python train.py --routed_scale=1.0 --init_std_o=0.0376 --lr_head=0.019 --decay_fraction=0.597
Below are experts of layer 2 (counted from 0) of a mixture-of-experts language model. Rows are named router (the router's row for the expert), up (a neuron's input weights, with its number), down (a neuron's output weights, with its number) and show model dimensions 0-223. Each number is 128 + 32 x the weight over its row's rms, rounded and kept within 0 to 255. Numbers have three digits each.
Before each expert's rows: a language model's description of what the expert responds to. This comes from a sample of Wikipedia text that the model never trained on.

# expert 23
What it handles: Verbs and function words after plural nouns (produce, appear, can, not, of), plus inner pieces of Japanese names like Mas-aka-tsu.
router:158077120118142166109144110151105144111078120183095076096100201103173136116155155141165168119159085168159124130222070138152130230149113150169087107129162171162176177070140042132145176149125123135154116138076185149150112167148132134105136137162167141127093130077069118104107186154096111083131145111125167070163111127135121126084128158093126151129100184192162162103096128150092129145165169073149108155097167098147122100090128128155103192095157143100125152208134154102127171111102127112146097132116112116099141153153127095119082102148134137106052113120124135079109170120147150095178081125102101075081111085122109124147088113122170130204095135101163132133126128168156143101105
up0:120141102081093127134107100160164139076138119150111083135113143208126123117165156078098155128177124152165149084153153121095135066065184141139072154166140125150111079099170129175153178174123202143118098147117151182147138194089086137198118157108097143124142132106127067138103130171119128168140117152123152111079158086180080133096051104137138170072121152169134111158129051106101073104148119083141168136141182069135093123144158120074133124141101165160145109138178142102104107118135120087136179103081094149132112116140152184153148101143083188169089173092132126180181100120163146144119165102155079102142151115142114095101063139125132130118171100136144132131173127120193116053161
down0:124186128151131124090123146143189126199185107140126124125183123142168105159096157148149203112109085127168091154141075117099107162178146142185149089157108117086109151142101084130172079058141107147105156139145146163134115135172156159083103100169133138199106145089136107124128182111173137109115091142098159118159132076159137131106096132121068115133115081067127115087117123117087090161107142119107121089109105119198170151123109178117128122174114137160098130105124148130124123147095144120109151165111111147168166133068077179140042156117075089084186063123107190130093103145074161115220113163193121113130120082090106092060173120162088081102114160144105163158122102113125120122098
up1:150106070080074084135118124109115120159131132125099112056101177132130131078168116151129136147150147162159172087088138087112101096151174147168103081162093143150150080117112128110111109096094123107167142152142128104137118169137169094045139124149116138125170134138111159119144149147097108168159194096145146114154095170079039129102133155126209124127199128121160140144118106083116110121069111133082161150151160081114150083088066156101119129179140080171100156152128120212125155098174100126172183123112125169078096166140132114174164081141141121133141090098119173106138090115208097162137127127174107166185057163082179162108129122082077136145091072117098149152122148172104161121141
down1:091096154046106120149160129180141117073195130174138138110132133150214098160181158164114137131130073092074169135189111113104089142088139126128140099119147159071144114086161131112137095169194144180131132150152099105094135076189181047136168141113138101094150180077114129096119104146124176117134083120163118111103175119148145065155158142108111100174151133123091115191154101134063197127142105106114163131137088149101127146186108090127142146115131117163131135152099124126190077125131132115124100125112092076171137087158135081163125123082118160130145142143196104113111107135104118075151110134134119120110158071131171087160174155150093090099141084101145129122112160037178110196109
up2:080153089135114088179035156143102123208079116118107051107126138074074149176123187122153160174190129163093074094077191138160151148149163131057103074111143085105148139137132130143110089170116137127065136175077106139160103148120060069097159116082114096135140106147111124095114092130087155100170170128143133147139122117128134121087074145148125146152167160137173150067072144078110116149162157131119172123093158143147102145125132141091112120132140144126164184172124142126149099107123108098111108140165114173093140123102140127144104167119207110132114115160128129186096136143076150068112137133173082129165136114157100169114178048166099155103159168109127148153123110111158091174188
down2:180098111114047111093195098086127090108135142128090191106140130119126111103121127129145073167122139080120085168134136165087074187109135171104148141181193090064135126167130118097192149109109139190148145152120110149135186099155091113175094135071164190107106091162085093158087081137152097115119094128156154131141142120112094125154114125148103126164125088089099108198187127172105094115099114162098147184129127148159129141143138121204148094114170105135102180104117133177075120166067137140114121076109123144130163111119213170116121103120114067190165149112144092112144146102186102118123086108085109164102132092151172157158127166078141156106110081174130065116147131105132151084106
up3:072182064148094119132147162168147076098139155082107127101103149120069169118106126174174123090087092125109195126133117133157185044151134166109082101124108081063109161125100104127093162083151153143110160080194164088123125165110086141101089155144136117104176120116071137061069157145086159141158159147123161111135140169173100188156060121174154164120118109116132113104129105163172139118143145113171073151118153146138120073086153143111129112124129175105151157153166158163122101113136132094135120194070129116084123140127156142064181212117150137117085132101106199118123103155084111190164137093137171101123144116115141120152117119122098194113131054132147069160125119138124173121111
down3:113138135067194136141136081136133180067117105135094109142139138141149137170088062134121181160153077128154114180128174130132151139139106140144157134121155144144116171082111108170135154192164126067088134112138070181119132117119081105158116140134197109135134113147197088138145161122155102085056106119104107186154089108081124112136109112116157121113142152132165140069112041140106101123112121122159157121150133126150157166108120114127104114144126139120130096056136112089172149051187151084127173114160100132148076145154100173132132121145153160148106041141168130150075158082102106096082121166144101230180045126129138113128160125157205097151089168130168153100091119125146123091156
up4:230102139190105175130197153108147161074128150182146157068133140183127122162118115103124137166098134156147108130119105108169115188146146112052059122136119174119126148094139130108101138155111134178140106157180101120114164077129117145087123121095157105169129108199128106127194153138138154161145148084138144134159077122129178135129135141103183136142147126168083161116162176064080116095116126142085107145097092140110185098120145062112118128116096106151122170131159184130122141156107185183092081132130132145124142157034120107075149120129159080086087121155146170143103055142118137121113183125170143144097120124126073169148150140098155072165134110089097025155152118124123111130160
down4:091184146157197093129089139095125125085111137059138179143126105133100138139041053195095106092162142114140157095142199108162146132114202148186109086154111155145118091139074103183116093125097138139070167162179121114084147159093143144091163121188095142124130073157118161161165125141121188113145128150164134188106070113162147084128094093117126137073121146117084107142139112110179147099196107165152128094063094153102099144107103142152128130110093125141153085070146138121131130079151176106152109127141154138132165109156154106143141121076125099113227091142065132159144107094110067182102112137123143139143153128107137107113109160128078133186133102131133136068101107126115137073176
up5:143098081114122127118163142112165133155148167134099059135113127171145167148117085115090131080154121163123081098206082156129128141129116147115119159131110163093106156165122087181131115148097138168117163135145164147108112147087155128164171203151119119197099130113072142093187188140097121104121081096116088101158101109081124116094165164138181080130107160094128135135119178119125136183106109090080192067172097096169142127105158152117105159078093189111145171124116111093122134078130068107067106107102168177118167159097131110171111115194100138068079075089128113131158166163122149158101103098118150084126061073185106129106159091085165093124131093100111185130114136093114085180153
down5:190077176150128160106115100110166158101101135177117214138216050120138113161090183092079122120103117130139116096098154148113167147154122195156111113087099139174140150079160108115162143113167175087168104075151095066091187156134077159090157091122135137160155114151181052152100064123088163156156128146121125102115141153145101100136117070088125127105155082105116067155076146162151152098143106150195117100132125170078101088110106183147131129096100160089165145097132114156101079135131151105143138146100138140127141188137141170165105066116141163091100144141147187091130076095149130173142097111144086130158116138078115103131149123162154095101111160151079121119163108123112183095171
up6:121168125170171122116113133190148119080154119098157122096102156111136158081155206093146128103112069197101159131165171143134132074076055150129103131115127117146132156130103121151099173120109139095082114104068160114101135087140109105098123166122169197131152098169133161165096118116239181172184127099136120128166122153214159143125082166163090168049045108170127133075079099151134082141127144095109091153097136183151122137175156113066126100093138096106093147118148140148162106142093160104131143145150132102160137111054151150138141070172134110168121125186128125141145093105150100094147144174136095121117123099112132082141147096071170112123126171117101145136074151106097100166120
down6:094141143187127164131127075071142151037131124153153188140145149087087097174125064138091192169159174146108080148087135109160093154126100117144084127188103137108187136107111133099110120123167151155122122085179092203125164144168122104141107072090036110136138187151156149085160139140105123093139091104147088131142101098078118106146103098075160142113109096103147082137116156105152073127092095160107164067139167146071153124106104061123146152077120197139170095155110153075110133105149139160134138071155137150125139162165076105105094135127157177128082157143167158087124150129105176118141170173157151123132150179168140116112177177110077127149176122165131113146183135117104152131139
up7:158175139106162129210095166132138104164117118156130078074111169099149089117127133146096143166157084173153091145143166132105084126125116117145099141121131146123148072087079103083060088195149135137120143176111154123133150120151098069137142145129124141108093170135126153147152121119183116111153105070147112121153183143080116138080165179111130152092097113080195116182061131076152089128171081141135137146177153130145165164096066153129170105169118168108176161121080126110115147112123125111157169117128125115110120081143127107133090119133057179123074189152092118145073098185162165103138042147139147183143083116074160173190153095158074151106116095149173126139126181143131119174083
down7:116124169130129056101141160117094171108076150123129136178098122157115079131134136077141088150083141087184125094143123144088087127174120096053151143156159123167187129112180156138154110125142102129170128156094106100119130202184146104115145246082087169091123121143124153137144131114122152131158170172140126131138102078113113174083157135192118107131155137090147131096131107120129120108179166115097170099166138073131185080173107101100152132165113125146202140158129153158142134141144099104101159082081084069130156094182081065139113181106164116133142109078120131101075183101108164117149093117106179092123131126134095155119104150093090115150123103207156196138131095053114130120158
up8:120148116138180170038119132192166100211160095139142048125112143116110129143103161132142160159084091060176124115158131047165165104109141165129058109156172106166157141125127131155178089136110099068184158146102171146102115149119139119064133114136100202176148084099067148121141123176142153109111137127110157144133121157149115070097112193150136135102170121105150183104135137151174082150082128097140092161133163073111107152168136096152092111088102110175115110126107149125074116103100066092158148169132179186099180124106093155165142073138162070115172136131137124156141133146151077102119090143112128120179121182135127092124122129066157094185108136093168120150147129114137148125158
down8:071162128106114182166146134084139100112129074149097125158155144107129141103147123156154168147140196140062100118102151085135116139122093134096133075108089062107133100131125121074130159065176162094145136113135139129067185121150117194106082094076127099152130168162123097129114149109104113182174134111157095100197168082089165139112139105099129134123145159184112082208161120083097149102120060122156140105090088171199153117119112178155135180169147125081169153177118147121216145115121133119093174094099151151133118096137131138170128090120160171156114108137150184121168107127110127137149130157084075162146120156101169134115157082075083145069143125131117114130076184197124066125113
up9:127146124126064194100059141101128125168124115122135134154126140108131158127092141133106124139120090089113158148130146128141145185081117084065137139108164119128084148154063126136053125177147229174195162125135140136102172139146161155170225153173192125124077159116116139182113141094076124155182140174132140054077179122121116156122131088054066168177129159102107150092101137108092135175126158155169152165103163161116127124146173119156097141150126074094112129161195138075116125169151136091144135166126175085159101097157137172130131161145106098108126070142056138105118106149148128113092171197113144109106159102141079131145111160124129128132165097156099157071118143136133123107149
down9:118085143159175125109203121156111073130124107205121024150143077154144169141101090155149151161184132109052105128152151121115130144145155148177175117099138172110094123126146113163127095183071134180140197101118166117106094102041142176128135157140189122152078114129115170147142087121086149108126093143089126093092103123185094103123033142168165088083157164148119172142153110113100121157125134114102112191150104203183133114122158141098137111149167211111121110112143143089151103176101097061093114155097092103139088144092076132139116122139100116158085119126136139091115152142114168076146131102091163095113127133103169136115108178096154142127135098102093160159146140186104134128139

# expert 29
What it handles: Prepositions and closing parentheses, plus inner syllables such as de in Arcade and Bardejov, and words in institution or place names (United States, School).
router:149116154152146148142167087107125086103056081184110132089051181116090097147092166040200098171143106177126117183151121135189124146215136162189115093154141163160154174125145076134135168123126126108148156130082126142128108089150097157071134111147158135147114152123069078105094151147122131129095115072180158107159103111127133125117155113114122102168142171113124204134100132127072196151136134096129134117070155157150116094064156119148146170075089168136115080216140134139123141127106200155099118126169120130129158121087137119108066164099155133098082115109169108080093188145160139181134130125097151104117179083106132173090113136091154130162150130147119137089145090152138153113112
up1:103148155076087130177211148126130121148210088117125129077128167143158119121131137139128139128161120163139138097068159090077114094108110115206093142137129097071175124084118095143136125097136136060150165098080137157153100196142147154072099114089166135174111172158064092100109153078095122085118119071148140129162157183144143087094162182133142116152209118164099137162081097123151126103112124150093143108082138132126116103070098168114121128128120172134106131167143149181140156123181143165094121132100147101104138149093160105098171119145178149152151092073147149134168060132169073089103157149151109161135068180132073150082118154109138084137096085084139125147135128117161118071203
down1:180083142108108083135094151147129177131181090156143153090164113119137170077129155156127154155142123109191111121204142162071153180133158167107077106132187113080108139165106160102119134119168143176112071157106135090092198094163123078155139152061156125066161188101147125113131101166189144107108077166095119133145199146122123115161107156137113087157138197119076136100135082138106115121141097160129151079191116097121167157154105177086050162089124141123102108139143138037111114103138130110137146166137088131142070100190095095121092074107118112079081148127137111110098120141113115124125100137120136071174197119109117116151148095122105190122157114107153117163165130076129158176128
up2:109173147177136108131116128172091122103130079043121071115137125135135212153083185148147130192168134154185103067145170142134140116133089155144108145104142119124159091110137194050115101173151130111046120120113131121157078173147072155139139067131135101131187104121127074099171128119132119154162126148094156133169165096143152098101102115145134156170174142098164145063113109105154159143134144131079134139085145146145114123124111220064079111120070100121156148172134109089149136122148169072151101143140125098095102071098125115117091143155138087118128126156137130119147138159084129031101103123075118185149101142112110191113107132157206158150158122125156184164105102154116084146155
down2:170061097137098110170133111092110140164169135149074103178053117106074092103112133108089108123057102121142143191145137144125120147151137129111121119157154112085107140126115127080189129113123147200137091140173095128120124121138124143190113164141119114155128120162100137110093145111158136150120134137210109098172116119117121108191111122116143109178064125128131208164085169125101144145089094103148107178152114133201184130177178151183108113145183116103148123100177131166096116145113099148115153088099157107129167147071115185096137053118219077093150088065127134116123116155141122183071109176157169131099104148145151067138114108108077119117054134081129090100168114106145141089096
up3:088178127149078178119078136113152165109124186129111112079104158140131127122220109121198096117133151051126210096124089117139124135091161169098118112131044098088158172133133093216097124145131133147141067072143146105207097208140126153073145153117201120149129140134111157092099119150120148169116157096105104118119238119109083137131128122131150089111085090132155152146102116070105142108163136127096195104103144125132117054127156149057122119127159148093172167159152169127058168119141095098128081160132119147143131127069153118131120172127123121113094091103163138122119130152122069128117089158125150140099136155145161137132114073098112122107160102128156172134089114152101172130123
down3:111076101128123149109121119161121182115147074114137153128082135150134154098120072155099135138209122105128092141162176116135137116119153234153139087139081121154108165044128117203089135103114130085103178095174133148124176146137165091125177146171150122112089138100130068080131121107140121158094129098113133159095122089116168125075140139133095096141128200120169101080150079097131139124161119126108112090182075127103134200122115079152160169122111160157152098106116118110151170098214140111130133187123100199169132164145132178168120192120115123132108105110150054110082155121101161183084127154136108145107089160117163157100111097167149190134114101086113072123111201100091142145127
up4:185118104102136212157183136114164138131139165170119145061127146174139102137143111136150108195126128137117070085143123126104133111141118125065090106138093124108126118090157162154098156169106152109092177111100139148130118123136145143083141174066140078103114104171081103146187169129093109170140060071115131159150150119040094125167139151139139153107121135126115142090122156069131142166119115096113089114133146157130181088139130168095132128188097080138112076160106143115083168128081141166119159185150144113115121143133145125116101100107201118117166119219098112113075091161166094176079193118180152088097156173048089152137148119161186084154136130064128089133122138089171139169154
down4:126149138121136043144129131105088085133125084099125128119061171119188154149134110150064113093125135090145175125120141118124089142102177151142110182146110168133074178150146127060149096093141082100156087165154140087105130152133203113119154066160159133131159115121128172097144102081116156123187087163160100158118139159172151099168060137123126142144165110093126132164153121163160091120151097172096126146158146116086120198090092137129173123113143120137147142108036211118178109140156147071125120073110128108182138110147116092206092171137139158091174158114122087083158177071166142077099132127121096138180077071149163082109136127175083144118166090144128133072146113130100118123137
up5:189152139107104076174126158132150131192090172122121081130110120109140169143090117167129101125106075178090121141185092070145080125105151182139105113128161129091062159104102095196135133100113063163113127129099121137153139153136131126179123120079135100147126159104184094086200173128100121127134116158124146094151111101091127148109193142165154123136101113077165150152139168118084094102120122126134158087097096120173060135111161126141108105046110204081104163102155127129087131074157106107127121080163172204111163115120146087115133103188105100073169181101142156094143091151087112057092146112081129083143071110162148173163142137096114114138175138141147127164085151105139125204132
down5:150103146133137159146073136106163225099169132175077144137193104198135150160089165113138150119204141104160107132125164169135150130180126125117089150047086096166160154080136077104141115047116122074144149083093156108096125122175155135092129072146139174132171174116127055127128166145104122116202118149107123127107105145092097116138116110093182126091105099137129105123098120079143162152123086128170109123147150121053093115085119136107148177135088146127091149112099127101169114166140112083155144127108158168083141151080150160155150135157096120098114186141127149095139064094114159185150125156114036127139125169082137063080129113150121133111142107138148059129178120100122088152175
up6:133131146149153146082166117212158138116181129128140076087092139121146109101131142150144158132137005118136092186133130115101096129103073102133047099132070114112141130136100110129166170093109171095082120167118137090095143168117132103079143162124150089124153063177068180154124149154155175138161133104145175118117118201196127127133140127152090141045111151150154163055131165149129058162114114094081130136098150141147114124200142139077124114119039107117111172148085121127134133148108117167115158137122104093133146050116088131129132113107129168111174096152132094129107134133147124151154103202192153135174142119108109114104183117089110123156129159115163078140163093087156128176118
down6:139124119149143107151119159096066161087102136170152148151122092083121138180190117146167120172108147163128152109134190129145150125129132115094114158121122139150168160111114182114125072169188156152098146132076119208084116144192149145193064110135032114135165089124137118094152072115094108096100075116124145158135126131052139110125116095135105164198127158076088155114060125137148077117175095135161127131132185131090140152127140084142116142071133145169099152109068169114160104127135122169179106128137138186124182090176176124138115164112163143100095154149071134090111130073080116055086159141132150128095117169138143176148129172117095101143079177117100138139110171170086112113075
up7:140189150167135129152105165091083136147085137108132126072142168090077167102087111164134169125140129138145054159115154081103139145123098146106132127124101146193122136167100155077114081181134149170109171102128145182128186129138080107095128136096124118131136169118145109145132154121163124084091123146117104125162136177129102098106137161096141117074162107083143156128047138117111078080110111134116131125145117128158166138085124130122142093143151139122147180120053090156075181111133153079155199037148152126096049095124154082127118080165137132157132130117114119198155118177119134128097113149197137168200072058059161130129120137121143119168141080185100142100168203134141138191107
down7:061174166109074095145092184088035091148130115149130073181092122134109172127127124088155120117128122155159101069173119170117157103182162084097131149177136053151183190099188180161147101105060091118164171149077104141124109131174137143154142171141123155136160126166116101122072061145162157150117147148137135152108043081126121169133076138158132108122144163149155182129130084092139116120130148140131155139148176118125137058145126106169132127120100158121123160145100165078145103157166120108154110080139153151103141146157106099135098149191118157133158128156118147112080170083119191123143181154140061101082081123106127173075085165083155131119090123121106116122124142097067086139143
up8:142164104161114117061122135163102105195135087133185048114104135131086156164051168132137145166112103066171065145143130080146071079124150135163085134143124108113136176115172142192187125202138130147113178136100167184081050171141111117120082112130117128161101130125109108090143124137099124126088172125139165130127130175154160124099147162106059148080148143110094228096149133119117141195135113099157140102132116134133114132128129055095108114133117133152138068154097120097087111171085093102121078145125153125106167111100148102114153107176144122073148132077101104126120137165121156166174160121157096099218136171115132149102117128105168169186100144117104140125178128112164110129195
down8:108112140120095136109140106072108096150108144136125136119127132070092128139159169145133145216145178182108124103178094158144146156099066169069161104106136120117170127148105175124156145093162159130179136070072146179114179109166131127100150130146185100158170137135121148116141137086161113177161154150113140126193110145155111082076173116121090103085162134125096133111149133096117152137165094152111134154106032145151126079110116162125138189112104086169119130170084154223144070106141111092148136055092151132107132051152105149109087075113137176109127140138142115162070100141143141099174162121130116111128164134103158163141145112051092130143094135181087086135106173205058113101141
up9:091154108110066171156081152132127131149165074135126137111131139060064173119160208138131058121133164159120134127131170118132140130118169090103127044117097145179149158085156134145133124121141135137154159144177145125110142119119154054094161162164129172146091111114166133100147142163071053138135129145161125059079207104103111150123150104147157185147121132108119179123128057198129113130156179118141150170129188103140131117127135158149122143185087087127085093124136095147093103194100128151181123142141164099161151102172115138178091173137159112110152114104070117177105141100094156162047164110117141142111180062123179144088112113138092117133154108178132155092171124132053115121111
down9:120172091150166116110154126124152139104072102131145097097111123147094095125046142104148170145122182128156072100181128075157099118144132178107190108152095090126101126124105051178121124169057178098114188087127180144154111084140101183100178153082109145157106153134112148148147122127101139123137131135155118151094092181109085097150093140115178085101144150154100078135121031109113137138145128143168158095137129146105063101124121096102136126122166162155057143168152115099131186134114118117100091123159080131084163216091165116155047144185114119081071171152107153065187099131129128132138120153136098151144113163093124123162101146122120182155148158184170145132146152146139095130193
up10:155086113139127100136140185159131114114105105145173121141154144162141086157094116108115096053076159152050087137109096058100153129151130159173130123176091070141148127096064068107129072132153187133134127131121120159111119181111133110153100119173126141128119130096056130134112162132029092150157097072171141111101112135161131109218177135058126151115124142108086197118087114157107115153142111096188093128143135157117116108139126221154187125149089106142110130153148109182116146095146202132146104190133130099106136120177111143119122106130126098086136136192136143154122110135132157121134147091099125127053116138086102107101137111124114110145092101150077174111101136113173222070158
down10:155181137144131127107108097138156174163100127145123152142214077149146111145118157123104176163162098213169113125153191144115118150126121184126171172078150129138136133135148103117148099137126129103176084181148141039189128153119102137174148105126096178154082153137151080047140159112093148118095136139068135113147153117088150098076132113132194078052117115152134081148142102117092129160120165123112144114072095130114104147152112120087067119085174167097118111176200126106189067170148120150117103103162109149085118154095148157056076084108118189140119119157099141100144206117130139132186174122135140100160127144114091115131128136103129112137156129097103151083097140103085052131151

# expert 61
What it handles: Syllable endings like -na, -ana, -ena in names (Fit-na, Fur-na-ri) and agent nouns like engineer, musician, -ician, -maker.
router:200135100112162124109171082116095151118077106118077106113098215107152076133085201139147098150163122123117111169217098105150122141170133157130090136133159151150142166120127071189167160100120155136169106152159121114142136131114112083115174138200146170170100133112093110161106188134115067101074148094172128121181113128135116114052123117125147137140097206161150164144135143123102117139118107069149144126094160110147082108097124096179132211120164181123117138221154141113137153080046172150096091092147115155129119138083128123087108082132107140136041102122096154104116132110145134079168154136120129122059107068074131119138124117137125161139164136114134107140145163165138137085105
up0:082113078091093112100081061165174137132075101134094095126126157129128117115142130074123147111107098157150178116197120104061128107090128095097086114205120157171104124134148124154149158111144153123133130137166135149192142163112111093172098132129187144128083190092140122162116128164164138172059128115160131162082177159128129147120113090114125140080067170147123144141093144130133091123112148082114180132111151104153152103144118128099144088147121150208164135153106114148103193074139155092159130096127133130131094163099146144132156094132156177181173096144091117166139158149099129092071138047101149152057108111135148070109082152223154151124119049200108145164127171088100160108157
down0:159124127120125143071106163108172110205136097087161131080171198139186133161148102166091168061145113073128121138097112098157139185131126126155125105118108088130092163120121074153085065107155134123092138114140150177132156150175174178141130071170101105205134124117105104133127172085167122167130110156108189114125097147149134105084077087137088137126072078081076183110086101078129083153140153116128095117151109070133167109129158172115130177137100088203134148129120093133127102120080125132127123148155121114185152141110084141147088145137067156096153086126124160075142105118155100115187120147171132114121129077019100140109163172148127078111113102095126165153112136131181171151166
up1:159168080129125144124185120148170131152154083138119121131105158127143138155091128137105037150155135139137169101114119073109126146115138110159090149152176153135147131115156118150094113061109127111114181103173148129144126185184127129144157096139103114168113108101099121134093186083119088113149141126132153140153127203092099084120116232141164121112196123119138115176158111098150113105089154136070071082091147092139100142115032181110141150180198155147136135153099113156109180091084136057088197150086093137116108177097165098121132109145154097062091050115102158108140154157184123135154149142149119104148075130103103147061150201092135094145100121076128107144101112152122094108130
down1:155086149080135145204105131094181203165141183192175167089148181110079129135156125141188140136143095094092132113166076166114131147116171145147104086167149115088139128089154114168137113161109167159082113107100192130145134081145121087130181158089152117115149159068107130095106068198102217151174117156113106093034134095140120088186135126129095120181117153098171106154085147164112168136107106141100147128157123100132211098123146089099119148157096126113139096091154186080149120103154144131126079148104124098192122064177093152078069119093158145103095122135140072168139139107118124107123129088129125125079162122148163161150098128171088099142119127107106123099110100110148144143120
up2:095151138163139140186090108156109150119149095123122065135142156091108131201169150154145204148126203102092058114067161116059115155086152137122088086137067116145168075128123173098168127122137130075088120130110129128160120108139129117052140110093159144070125113144185093138191147104141124197163159115106132105137161096126131123102114084135081187201157149135185162126149132175116106154102091130125129122087129168126158182109109180129099133149107146157157125132169101152154156138181122093137078126169125111108134129076108128152117128097166131155126102207106112149157109190066101060099101063157057124122078108139133137110160103203098160133126150149107138158079144097108123113158
down2:194131099132087126112143125120141096156161150148078144129076151135078137108099144125141049164110156096106090176144146148151090097139142083087178166183180123127127151110114141123142113105085136195170164124121131105077120146153119098159075156143135170151153094165081105138112088129125126139144078156191175151190085106132060161139110131168085104068103157132177112152103138106062134058078135145143103122206126111199125127119134129139156135158143084125109146116126146176067116144058102141145107148142097118105123121103175115092094096221130050138152161088111151143091121147204127114087088097141145175112131146133141073124137166091146144165082102154110119084145145130179192137101
up3:093162106139076109127117132146153126096156122115095085125101141114093148073124183167138127089101174075149194103129174129157162136127130094084107061073120159139149114100160113155152121105120112153114101138190121066130102132120146138128093114144140136168127160128131136066092129179100098166117162101102107117129178176154109143121161164154073114080162138173140125147099128201160173048164150125126093140093152085119108076127172179079098083123130070091190147138167100140100069176105099129206085178105158152115155151101116097139153122134128142127116077118111131118099099174145108148153125139177156125098137128127199177179140087086165135141181084138070119142212063153066135153145
down3:138053105141204145087111106091192091127166061140107175121205078151169119122119129123148186121162105144115080167108154143109145155085157119154140112103124211131104206123113081108112125192125097074131164114152151161146147118158127106130134176143181093143169178153175094177192124104166114104105097140119102179088082120134193122150122125079129084127114119123106123071111109088153154122131139131136164154147111168136119129128160093073105150098145101147102053115071077084124150092144139112115161204174141137108128123155069180113101159117117140158138128136174062110082121163136173083144115113138125122160099169123099125121119105117055126134110183077164121124112183082112153132168
up4:135077127200160142110139135139135159122116135154131138176113157178140172118136114133150094189071186141114094124129040101096139143156173099081127082171192089142128158143141143154171141129092112160082137154132098098118103130135111126111097140109097159134117173179086108168164154126110111167122130085128153133178158121128159163091134169135204144171113113160090174078131148109065082125071114124160111123137138143128157151162120082108188094103130113146117103118135150110077118152090172196140144131144187116109086098067154158114130104093144098115099122189080158145062053143091123147112192095203069190085122122132088170170104174097123081149098151141167088169105177150119099145126
down4:091141143055142102145147154069101118113070097102157142072090059133131178204169090167108148120136077146108163090134141161153076109071183166155113101140101146157117130118096131133122130161180082121120161107143129094172168126113166127093142115113110133131120150134128178054054118115146143114181094125196116129098123088143134134167105155150169110132108132123107104202187128143116136222172115150145105168108135135040121187147053142115114110163128121114157085107121170159127166138169174114136119097152129078102176130179195129123092141139147184117176124112099092110129145110139123154129092163073107123185140107164138103118125129119083092096091122141149115073094092051102146091129
up5:176112099073128119187122152106134139143135161124138085162104146133107123118105162092176113105158080158136096131159078099088078101112169154123111147116121098083089142156130090194073117163085066157150216124124160121087102158153206152139123147173118107132120169107070176131210125171119091159160086136103075100141143072160139117114127113117149162130065138098156135098118114105085119160157139153107148091110126146157147154147139164141087134050100156103125157135147162075109161049116111154160143119133196168081144076092171138102108131132142129096106111144165104078144160136109141089166144139110158107076111038175112175078156122099133114126182149073089161165057151117146138123121
down5:178144115174123121120148108133173177092122106194122157113202031140133123167080176152105176157113089148160141083110154158090134117168103162165166092074130126155146151101111047128160122151121134047102110112095134143090151099158125108106154102084164141108121116122167145102057171096060085101190116140107146120122132106102090091105094097131229167107129082148096102162099145132125142087159141137164130123144123180053139136102133148146111188073122173091110135113101077195173152131099118134139127126126137108103101150135142151181125111104093140139139104150132129082148102158159131174144066128122151126198128167080093117163064079164142101154178095155107101142177122148094142120133
up6:092135101186189137161080150178160078128167133112102087124121156165139129108090167115177157120130110132117068119106139091066142113101107130118094139183114113097170184104086065128132133154064157050144157123133181117078140095075106148103126126124144172112162092151071223162095167151181170194186116115142178103096141123164119101152124110160105149048159127129141170058130089147119124192110109104069133117142165142170192150125142158083118106130121151074116130180100118092152142122083102111122135221122124075098125122096164091151126115130106110132100125167131121112194084107144136082189128118149071140153113102149093146125090126114168136151134139098120114114104147139097115175155
down6:166143176139139097113201097148116149137132166176147192135103142112188152134134111146159128201133167192118099143074198182121095151134151097158118157126149191144160120166209106090112096173151132098089095111149117147111110102157087145182076144159107148152129129131106010102139115136083122104092101072078141165147120154104118108172125115093136101159131075136067140170088124138109148059103140122134182157147085089126085096088093094105122129107143142167107170067131121158130110145091140150167092121179080147089125169139065129105136133155106187190133150137117132077091170160142130096121128099159103152139115146124149095100129130179116131076120098095107136148168148132050098092091
up7:132150131122105167190084131145116100209096130123108130134125175102133156113149124138160106123192117153136076126106113111102130137136102213140129102137071134149106104189074136070159084142171166148073160073118148139146138104134095162135128093067108128148130120144152101160149133130162111062175093107196108100146199191118098149111067123113143063101123118105209127078128152058136068060135126133166149137116140122137111122073113138156169143146107130094171131147076148140173160147093104181103151087133177121155093128112096172113127115125112151181097148116127121154079085147108129124110140164156116094132109133085180134172206154116105151107166109161061095116172204092154177163133
down7:109147138096101098151083156077121103062108104119173087132137120168129108171143109054100067130141124119119165125195134138120173169176108145077195145172136098180137080110172158149142159129154144126167143153118102100118090085114146139121166166122165094094144076152136138150113085093114116117099194081138134133146116080114174143054130159134181091149159134097138157182121122119153145094152167127062091150135142159080104113157145141134099200131111086164103094093122130138204092170209130106086180079178073058098137119162105108155104162142144118095184115140098162124177174150082137093148156105056135115106084116142086109105077139094139114166128104120154171162181131147112120144131
up8:096150132138130140044138111181106119137152096137155102181104175123115173133102150161064147096120121167175123149135124033087111086101078123158087139134144102105096087124177184136180089169129163140135173150095181141174090179173134087135144103136075144194057153144086141088131119131104151123108111108085081128161146142168163159108098184150096119092170168103065169149150131121176131160086081104130074150133169094152109177082098141152069084115118144164127114081090137116062128122151100155153155111096160156087191125140100093103175127166143142078131106111080120166151134140124118099145112117104087099149097117158189096120082143106146166187160107130133149167148139148082165126170
down8:148189123101124199157131150103149125156085128131075137111144174092056150158117169180146135111115123150050116156165102142139097109125107173128140136073135057112158118127069144074142167076139104168210121096076124142148126167160149147169146093123175126195168144162167100112135146152106101145120143102137122116176160151109140095107143157111085112118117136182101127163172067068094121096135130122141147063112160127155186121099085153135157133146145108105128183099127177131181168076126082123130124160112134126163111158167148150146108100106157170119077113083139145098089132103129136117115089138123140121214141087054145129138142119091117148146084152147065048138086134176089084131037
up9:185134099092112174147085113128139140116152100109114135129140142088093160121081219109115103187160026088176151127091147053137112137075153086140109156115112090134176133126093164143091119119099179187175126165147138161125112096088150097142149128151133148103134134132116111152155136147129108147112157160107065069113196124152084222149173124073125180172094150093142155114136149088077125118164172123094170112101166117133161078190143111128084134163070080132110161169193128142165165193132143135119132140153134064210121134159119154122142136131130155143187129107103112161136129100108173104087156108108082155071135132175130096110078164123111095094173111125150098107104136164156115122104
down9:117062141132195105104189129101144140161126113148129075142121138079134146169119098141131118121151191120127117142152077096109090090130187110117174128141109111121115142154110108157148138171109163087120174061119166163112147106064151114164115118142119152160090108132130123203106103112171181150164159174071167111112117111119129050088137108130100110127124121166118161199107053107098112154086190102159144147191084172191112167109193097071180083152150144189155114160095110129136143077072089063145115117159141068100087145097104097132139096099076103159107122128146127110155111157116096101153125065054154128148135145085117158173140155146148179130180134141164132173128146145137181154115